config.yaml
n_layer: 12
d_model: 384
n_experts: 128
experts_per_token: 8
d_expert: 48
d_shared_expert: 0
activation: "relu"
moe_layers: [0, 1, 2, 3, 4, 5, 6, 7, 8, 9, 10, 11]
router_score: "softmax"
normalize_top_k: true
routed_scale: 2.83
balance_loss: 0.00644
balance_bias: false
router_z_loss: 0.0001
init_std_router: 0.0308
lr_router: 0.00132
n_head: 12
n_kv_head: 6
head_dim: 32
vocab_size: 37240
norm: "layernorm"
norm_place: "pre"
norm_eps: 1e-05
positions: "learned"
qk_norm: true
attn_scale: 0.177
tie_embeddings: true
parallel_block: false
init: "normal"
init_std_qkv: 0.0269
init_std_o: 0.0055
init_std_up: 0.0269
init_std_down: 0.0055
optimizer: "muon_variant"
lr: 0.00926
lr_mult_down: 1.5
beta1: 0.93
lr_head: 0.00999
grad_clip: 0.5
warmup_steps: 58
schedule: "wsd"
decay_fraction: 1.0
decay_shape: "linear"
final_lr_fraction: 0.0
batch_tokens: [65536, 131072, 196608]
seq_len: 1024
doc_mask: true
z_loss: 1e-05
train_tokens: 1096000000
steps: 8736
dataset: "wikipedia_en"
Below are experts of layer 4 (counted from 0) of a mixture-of-experts language model. Rows are named router (the router's row for the expert), up (a neuron's input weights, with its number), down (a neuron's output weights, with its number) and show model dimensions 192-383. Each number is 500 + 25 x the weight over its row's rms, rounded and kept within 0 to 999. Numbers have three digits each.
Before each expert's rows: a language model's description of what the expert responds to. This comes from a sample of Wikipedia text that the model never trained on.

# expert 11
Prepositions and time words opening a time phrase before a date, such as in, during, after, year, January.
router:519518528509528491523518460531482500506459540531499519490532517491550494450493442500455498521474515514479484500506510492513516470516515546521542504462519518501485485520534460478528474522495487496523537514515507496536531538493545546516512494509522512516512492520469506491494486504466511507515481469513497520504505488470521510514538487513506484477471527492518464540578479520504500492479513503470550515538501505511496533513508479449500508526500457523526521460485467523519475533459555475549527486463496531520522501489467516503495507506448511498508480511519539494514469481516492496
up0:512474499513471500539497511508493513489472514499510530497526527526513479510501512529491470552495441468527482476480504499527498526529524535512517503491485443489482566510453512492505511501477463464536479459485518482499504518477525494474502500490497542547475534512530513536497492498499514494507515530486489485527519531502508490516468428556519509489523508527533526487467465493430484539516494459506519491487464493499519485474530461523444489539464497492509476462514526499507482465456476455524485542514508470500503496496517554482507475521485499481500485482494529500494470501518511451
down0:454497535531504544479559502497486483529472523541500528512493564509535516456511494510465510512492454516499508503482481480490492482511492512512487511504480545475505505486531473528500541549530517485475516494538535496517449518496493488515482490503548537538451508521496496490481543508515485475505485482444471475491530503481468549466494553517514469508567502475522461477416475521499453518511532490492484514521494500493463546467487462471529539525497493530467451494497500498471528499455531524522535498496438505504550508505489511493464508486531484503489539512495484509516501487535507495
up1:531536499528532494488496456474481466480481526470506507505521520499493494496522540518489489524520541521486493527532511485509476531491530496525478505501511537496523500501489445502497499480492512486536502470490536480475475456493476510562517484467485512481522472501502541477528468585483519519501488522521489506487503494500478516490508484462480454491460500490450489491525489555509514516520527522484531503500485480498510515509460445487476478494491519487498492528492501527518507506512546517505519477521525499494507487497489467507501444502493467522493520499512506496552481539505487490
down1:538487549502499503461484524555522530528495504521509499531437510540513478504546474534506508490487497473486511472494505505501476489475498478515501513478472451504524478533461467512519454499528526496485495530522492526462510506486498442486510548501475496486503471484474485540505467468452504531476474485484526501492487472512473535496512512510477483511479504431490474487535473486504478497501496499546482503495477506473513528436507587480517490519504461518550525465509514487485483475514562477501481508558457475492521527486569495510526497515471476489518492510508520516492514499500518544
up2:496480489532492492455463503505476471494461493513473505495474455525525515499492524466493527489507519500480497502532521520492468497530533481506532548512501487485506483513481490507492480453463498547470507474527567462480496506509485527513521534524521515491471529482483531504488507500481512474461486476487524497499512507464579500487485455490509488479516459507507496527520487477504489517484501507482481516531479501496514504492496520465517523451492473498479472498510468523526471432464480508468530499517498538507507484488519486550494499478483519562508485479534494512495523497527523421
down2:507499491492515502488533479491476460515499467467472472531505550494485506490493506485498531519512529507489488513508512518543513518552547565492503522498493520549523458489553441515551499526520503497472535476513487522516496499527504454533520480511535515497488499513533510551468488493476447481466490469498540524538468512546500467450461448489501499499486499478487515471458554528459507544509555529456527511515520502534503515520486475480492475470529459487513487535500499472497519472466506520483517492504514479507533502505459515495500525461488480481529473552488481514506490529506479478
up3:549484483507476498481507533518513482522526493487515470440537462498503548460501488518471480483498494544525502454512495479478499492469481516470537484532470546514490488463488501463526452531527498508491510502521500503502517501447489511493515517461526548497506507501521545514509458472484498527530516505491508483484508491509455480415498485454470482524492503513480520481509528557534512484478485550507495519530499532461526486495453513539519488468486465498500515540511512486524522525475511493504434511523518486521524520481478491521467515445503484488479534479445493490485457499510495498
down3:478501517472451540528490506551510496549516479513517479500495470460479456481539484484515535488541468487500487519469507488510506503483509494479525489525533504519466499491489475506527541482519501531494475490480479470497462529530514526509479497487477505507519492489471500494466498523505495480487527501546493501512554541512475518473523477490523469538512531536483498499494460469488491546531497497491493516531497477509508499529543529512519508447492466484485464516528497519532494494517511477465466491513514499482521473470486513512458510541464511532471513481526501535490514512530553490
up4:505485496484529494502482481557493513541502525509458494516520494453535479515503480491474415475474501565527483461514509501528488488470526520506508532464518540477485480514524457468512469514486500511517505499498485512514531496521550498501506489537526479484558446518494498489523498469481495536496495503515509483523469491500513515492504481488490506484448518512489478528520522510476497487520514503508517475567498508507522496509494455482484539515492487516529528524493503553530501536506557471499485509484536534502534454472466481484523522488508499498520505458511496462516503494530508491
down4:490475506489493500537473535479493524511480508468509534499511472503501503488478501483475493473495466467513479457500505466457503514479526476521539546540505480544471499447470515509472497478494478545516455487454539508528511502529509514466501477537485482479541478525532484554499502519510476495452513509472483497483511522454487499516490497484502524482541499488494527480466472488503529543462507515514482489475512465512505460541503638517505529497504495536452440474492541526469512501464514509508521464482516524473484516468493461516472497476497490516500501505524508525502488505465530499
up5:522461484476469523486505479517522520510510481491514508500529471522507511481492450518481543465524509495508537488511524521506506505475501534502529452488509460514461521482476505489515496526459529480532541469473512504487517500503459465527468497468443490472500498519530472494463489486538548484486509507498549491482469507481532519536525492560475517532501521508505498493517522512504483501472512546437542498533474527500514469507476477481482507561488508508535526448527515474457474500504485521445510462454452447488453472488473545500514504505483547509467509535501523496520464489478497461
down5:516492518490483482485460499471456494501498483486496528508503511502506523516497493476522508495513495513530481530509521516494547513514475481503523524479479509507516473507518473508531501444494509472521515462534485512482546472511524521541480487542523492498514556511551500481505487498488514506494483469525486493479436473519539455462481468491503448542467505513501479470488567514520531468507524477457521497489428506497495480498493492527473488519438509501494458514520472502492506516499496526491495568442498494454513532498500541479477476509561524532486521495533468559508486485526494524
up6:491513488492503518545506511528494511495479517484517507499499490547481502471469479518483473474473543532500507499497513555541506460499468512489479469519520518483523472473505451492476544503467505526505490502539529493473538499517487515529476484549511500502506482484512496489469504481508494537506479463516499493548480494501516470510541471514476481494464499492508485510518510537530520493486467485504545519508484477551463496479550498456520485534500460493489542522503539470527509489518522482536510493519505450495535494500518516478489462500473508498509496533525496459497476501499465521
down6:485505472502463499495531491477474492506505505510489557504522522532497499501535536488526550483499545487513504521508516525520438495509449485537448513473523466535451471508514540522503504491541507506468529465467496443505476505494471501520511479484471510490465515502468537524507503462457520515493501528511520517470516515492465502473480483482520500490496510492481466490472460489479541506541469500495538500502508502466447500478505527511503486505509479520539468491528460444530506518494525539495491520507501479492444498516464520556517484514487493480459547511513522535467491522467477549
up7:502476507532503522497484518475468502513502486539485467518516491497520513476468503488483496498520490519489507541518492530490462494491497441508494496460538501552472502470508471500514503503519457504492516491507512527528537442507504511468524514493529495487523461536510462469515516485535505496540517510536466463499491509467511495474497526547479505497503549488491524479502584450503470487520493485531472504509508503504502551488508520494532523481502488541489506509476503535495528491448508494490459536478500524499497492524515478517512520530474524528470496498439484506515517514493464493
down7:503510437483477493487530531502519462505470519513473507508479460514495516533495471462491526497465493483499508506471436484478466506450486516450483515514510494512453508531525527475519520485484510497490511446462489481502490502505544499464521499501511513491491506542486458463495476525507502543502478519507549470496510518468513518506450458520504440512497482499476521509472529468528486443491501458450522530504524528479500448473525538495481497501522528496486544501479487508477531460526523517516443486521495499536483478451512503481499503506522506515509525486511487461463503498456540534
up8:457508506452501501518460528531444506482483498524449521493497473504544524478485535536496481485513571507470541524504492529479466519513495519526502483453544522482488460532534542500489521492506481510510457466484507526503478476487497493503489483523491509535497498482477492444516544512460467502498469490502493526463517478464539497510503489509515518468504491519491534558516507473538512534468448519499461534511462529534514502524484514508485451467492489490519499485511474493507485523513482520511515558485485487507525513484500472493474485488480495493478513540533528461536526490520506522
down8:526526486513514490484478495465516512471488518524485497485479551483519477490492488503491518535518458531487496531450530532516554471490506496460559486513467545507503507483506525468500493533516479470540503506539499538483464528496561533489519470469485527501480503458477513444461492473458528483508523474483523494456471500515502457500466532518501501533431518490478508486548503503508500500482532548518491532505514507524496550506488422511531497493529455473476541482493497493563501479527526454499549482517530489522508456523462515486496518540481485480537512490497515531472485511463480473
up9:553485495473561515481477529493549493542459497521495506478466473483506513493510530505522490518518506490525491502478482501454482515522507512514508493516478452455528460452524504512532496512540515487481467497492480526503485486495444453494498509494516531494457500496504510492531484478506480478488474449490518496528456469496447503484507524490471479538508439515506539523466454513515499480479512557551446495529510519521510497524459494516512533501540546488497455568511510534461487516522477559514464542493520500483531508523462472492473523506505492492481532489447527488499556521484506515
down9:513525537446484467449481450470496494438499494561481481496481517512535486486513494465476479445476543534514478467500479523526495492504510519455505496556454483560512524526530494469482516472497459514523507489507479506521497547511468493522510553472529553538488527491479510504528470485518493522452521505522509512484454540537522524523511519511527517544509523508458489523533511474529486512542491468532508527530459488499508473505478482487482466488480484493498459468445478520515527470490458478469497496466511504515497527482498559543506504516499480442506502508490499474507504512516546526
up10:455492516461463523498523497499522528511465513499476508435485527520507527447497499529531494474434516500511491491488467479479484463500524513463501513530528526536536476538518486476458485456489519502529523521549513519499504514478488514528481517495506519535487479515537520488531494483457467530481531527478505507502517510514503500467489508493479470509481466497502549482532456490509564486494493479538508495485469505519512461494447518463499507506475501520512493547519512473523471531504494518499549481546505498499542551508433453514448509489500477507489537486529516438481509525459483540
down10:527477540491463475547510467512499469504465511529532522498520505541514488507561478468464486513477517526481472525484525475486488475465496502500525504520513539484501501467480548480437489499471458514489490524540511531469519454481518518462470469505484465489532525495513513461506494506512483526535431510522487529507522466540525536550507510487476447469521515481510517505523471492500506471499557538474555492477507475507488494493476554488490511494478495502457537505509466489508454506485494499506502469480477500513457486470470525506491494476518501533520511543526509539510536477506517441
up11:470488498519479482533504463513496522483456509481493527510517486514492502458509497481519485518541495522490510483569490479532496485506465501481439469476514458484476459487468465479507498496494507509481452505483463475477481491505495528493488506499487479524534494474515514537508504564524533518525473509562454510556502467504529537499475497470538492498489483489515510582532515510518507508536535498478486487496493505487509516467534504482519505508513523506477525481513496510521481489548511510486492477486522513519542523460439536467444457474502536503520490528471538478491475502539498525
down11:501492489499504510498483502480545467555535503466547495490502490501546482537534470489488490509534451511521520460481528450515465467491522519493467461439527482509525493479524534535462536494488479514504478503485487509525497443488514524545489491509496491540503527514504490475479511536506471522506539504489472505481520461512468505539510508459451526494525478525447485530483521512499506518495498463536494444506517506520503492521472568521488512513518508463540479511509522525485531517510481496505515516545507514541504508477505517480496508526511507473474468487529508504484548457477482488
up12:494517510514524550483525480517452476511548509490486489488507531520484491487464452504528456514510518500497532514476490490516500439493506496517522457448486527521479498528500479438532497514498508514510520565521488482529479481511500559511509536495498489530491528502509501530500513505480517443517497537515516531486460498562481502502507537525504533521472533487494476523536576494497487501445494524499518476536497492507488516461492508549500505505493464462518492514484499509495529475476487494537528496482457497496483477468553498443516498499454561520567446494517532456500435510487493520
down12:443486519518516526552534531505538489516490482430549494518477470491483488471508486533531535508533525535490494552532521517506466531557488475503479544472465494521514440476476495517549536471527493503469490462501500494540478496482497482503504493501504461522504447550499525529525508508475501515499468485483483489478501441511519473493512475495507494483510485458519489468476490469496492459502497459472523482489521502527514519492485554431529519498492531506538524474486539503520525535498490513508488447491497481487527533465450481536456469491486498489511484453504503502501517460493453477
up13:495509522488516509501481504513499512519470504516477475485493532482507486447522431510490509480521505489488510516528488495429478504442535477447576480478503494499510502465458520476518495507498457485476486483517517459492513494493491504496507526512529476524483549530507531515518461519484473496524481499471492474532492509501455511454505541494527516517500495475488475490508480543474510524477493524506526494505466506474521500540471524502505515509469504508457507507467542509487510550481503470516480496490487505537531536529466471533530522505471456516490502492492472515517490465509495547
down13:436483490511523488498464501496496494499516517513497511497497487475478486519514545499497526522511513517507456496519485539537474517516476492490502505517492472484438530525528511513476514501520519493514518505456480509532527493491490498485526413538483526503480458492501499502494527477474511519533525505516481486490450453504529514506517504506523477421509457512482477534464491495526529464486505424455536487508502546467504525518492541534464520498507533508497503480444485503492489493515519524551485482449514485509478517504492521508459499504532525501508530479539493479523509510492512512
up14:505515526489472513530474497513524463460504528463497493520464514550514471489478496517507507475464559514489499473485481481548504482499551515507538481508503492520496511489474492512515508489518502504487503475483529494499459455482521479532479501494565506495510467469466523502467490465455529516505475504506469502554500484520518473543509488517453518431529494506512492540515497536540506505476507471448501510496503528550485511506502491480521497490488478443561489522499525501520514479551503524539524514471517537503534538482471519478468509467496526528507495516492495454489531458475480502
down14:500488536529510478440525466481500459500463479491492523482494497533516490551511513494517596436500547494497474545518497485487491517473498510503526508460503497445515490481478506533486490498486494516545466502544484526538460488490530510529499479451479464498475497483540533497549484514557538487487514451508537511521514514495556503497488542489523527528472506467512518501519518506481492492475485526526524520493475503492532486471507472525520458469516480489489477498452459474519502469521511498479466518552501474526540524493519531530527558530517515465473468517482486496517478510508513509
up15:465494498507483476502507515544464486508496459469435524557524487515493505525467478471507512491476496518475470482539505516434528511485529497515512505547486479492512509507487557492510534503486497506537523470513534512482528506489493500518528481498494483459528542461475500462512471464476536483516505474532532490481517531502527474555500474507530490529517496513510508446517517503492473474490480470496544474469488514496505529545471510538506504509554497479510476504478496494505480491487511462470505502498517523497551512534513490475503525475508494519559486508508467493486473517505484493
down15:526449526501528507526474464543519500518501468511447549492430530519521505519484501553512482503505520519515517546481525488495536472512479500503497503494489511542495485536410500512463499515518526490575471556488492471515483485485510473525525513501496476501487486472508534507440508468490483491533505505476515532471526490452475474473493531500495513491537496485518507531431496523485523508505485503519480487519484539486528484512480493501488466549507491525487475500526504496500523499519516465468518499522503491477520509518433510518493498520500518508483526468455543471498548493457519475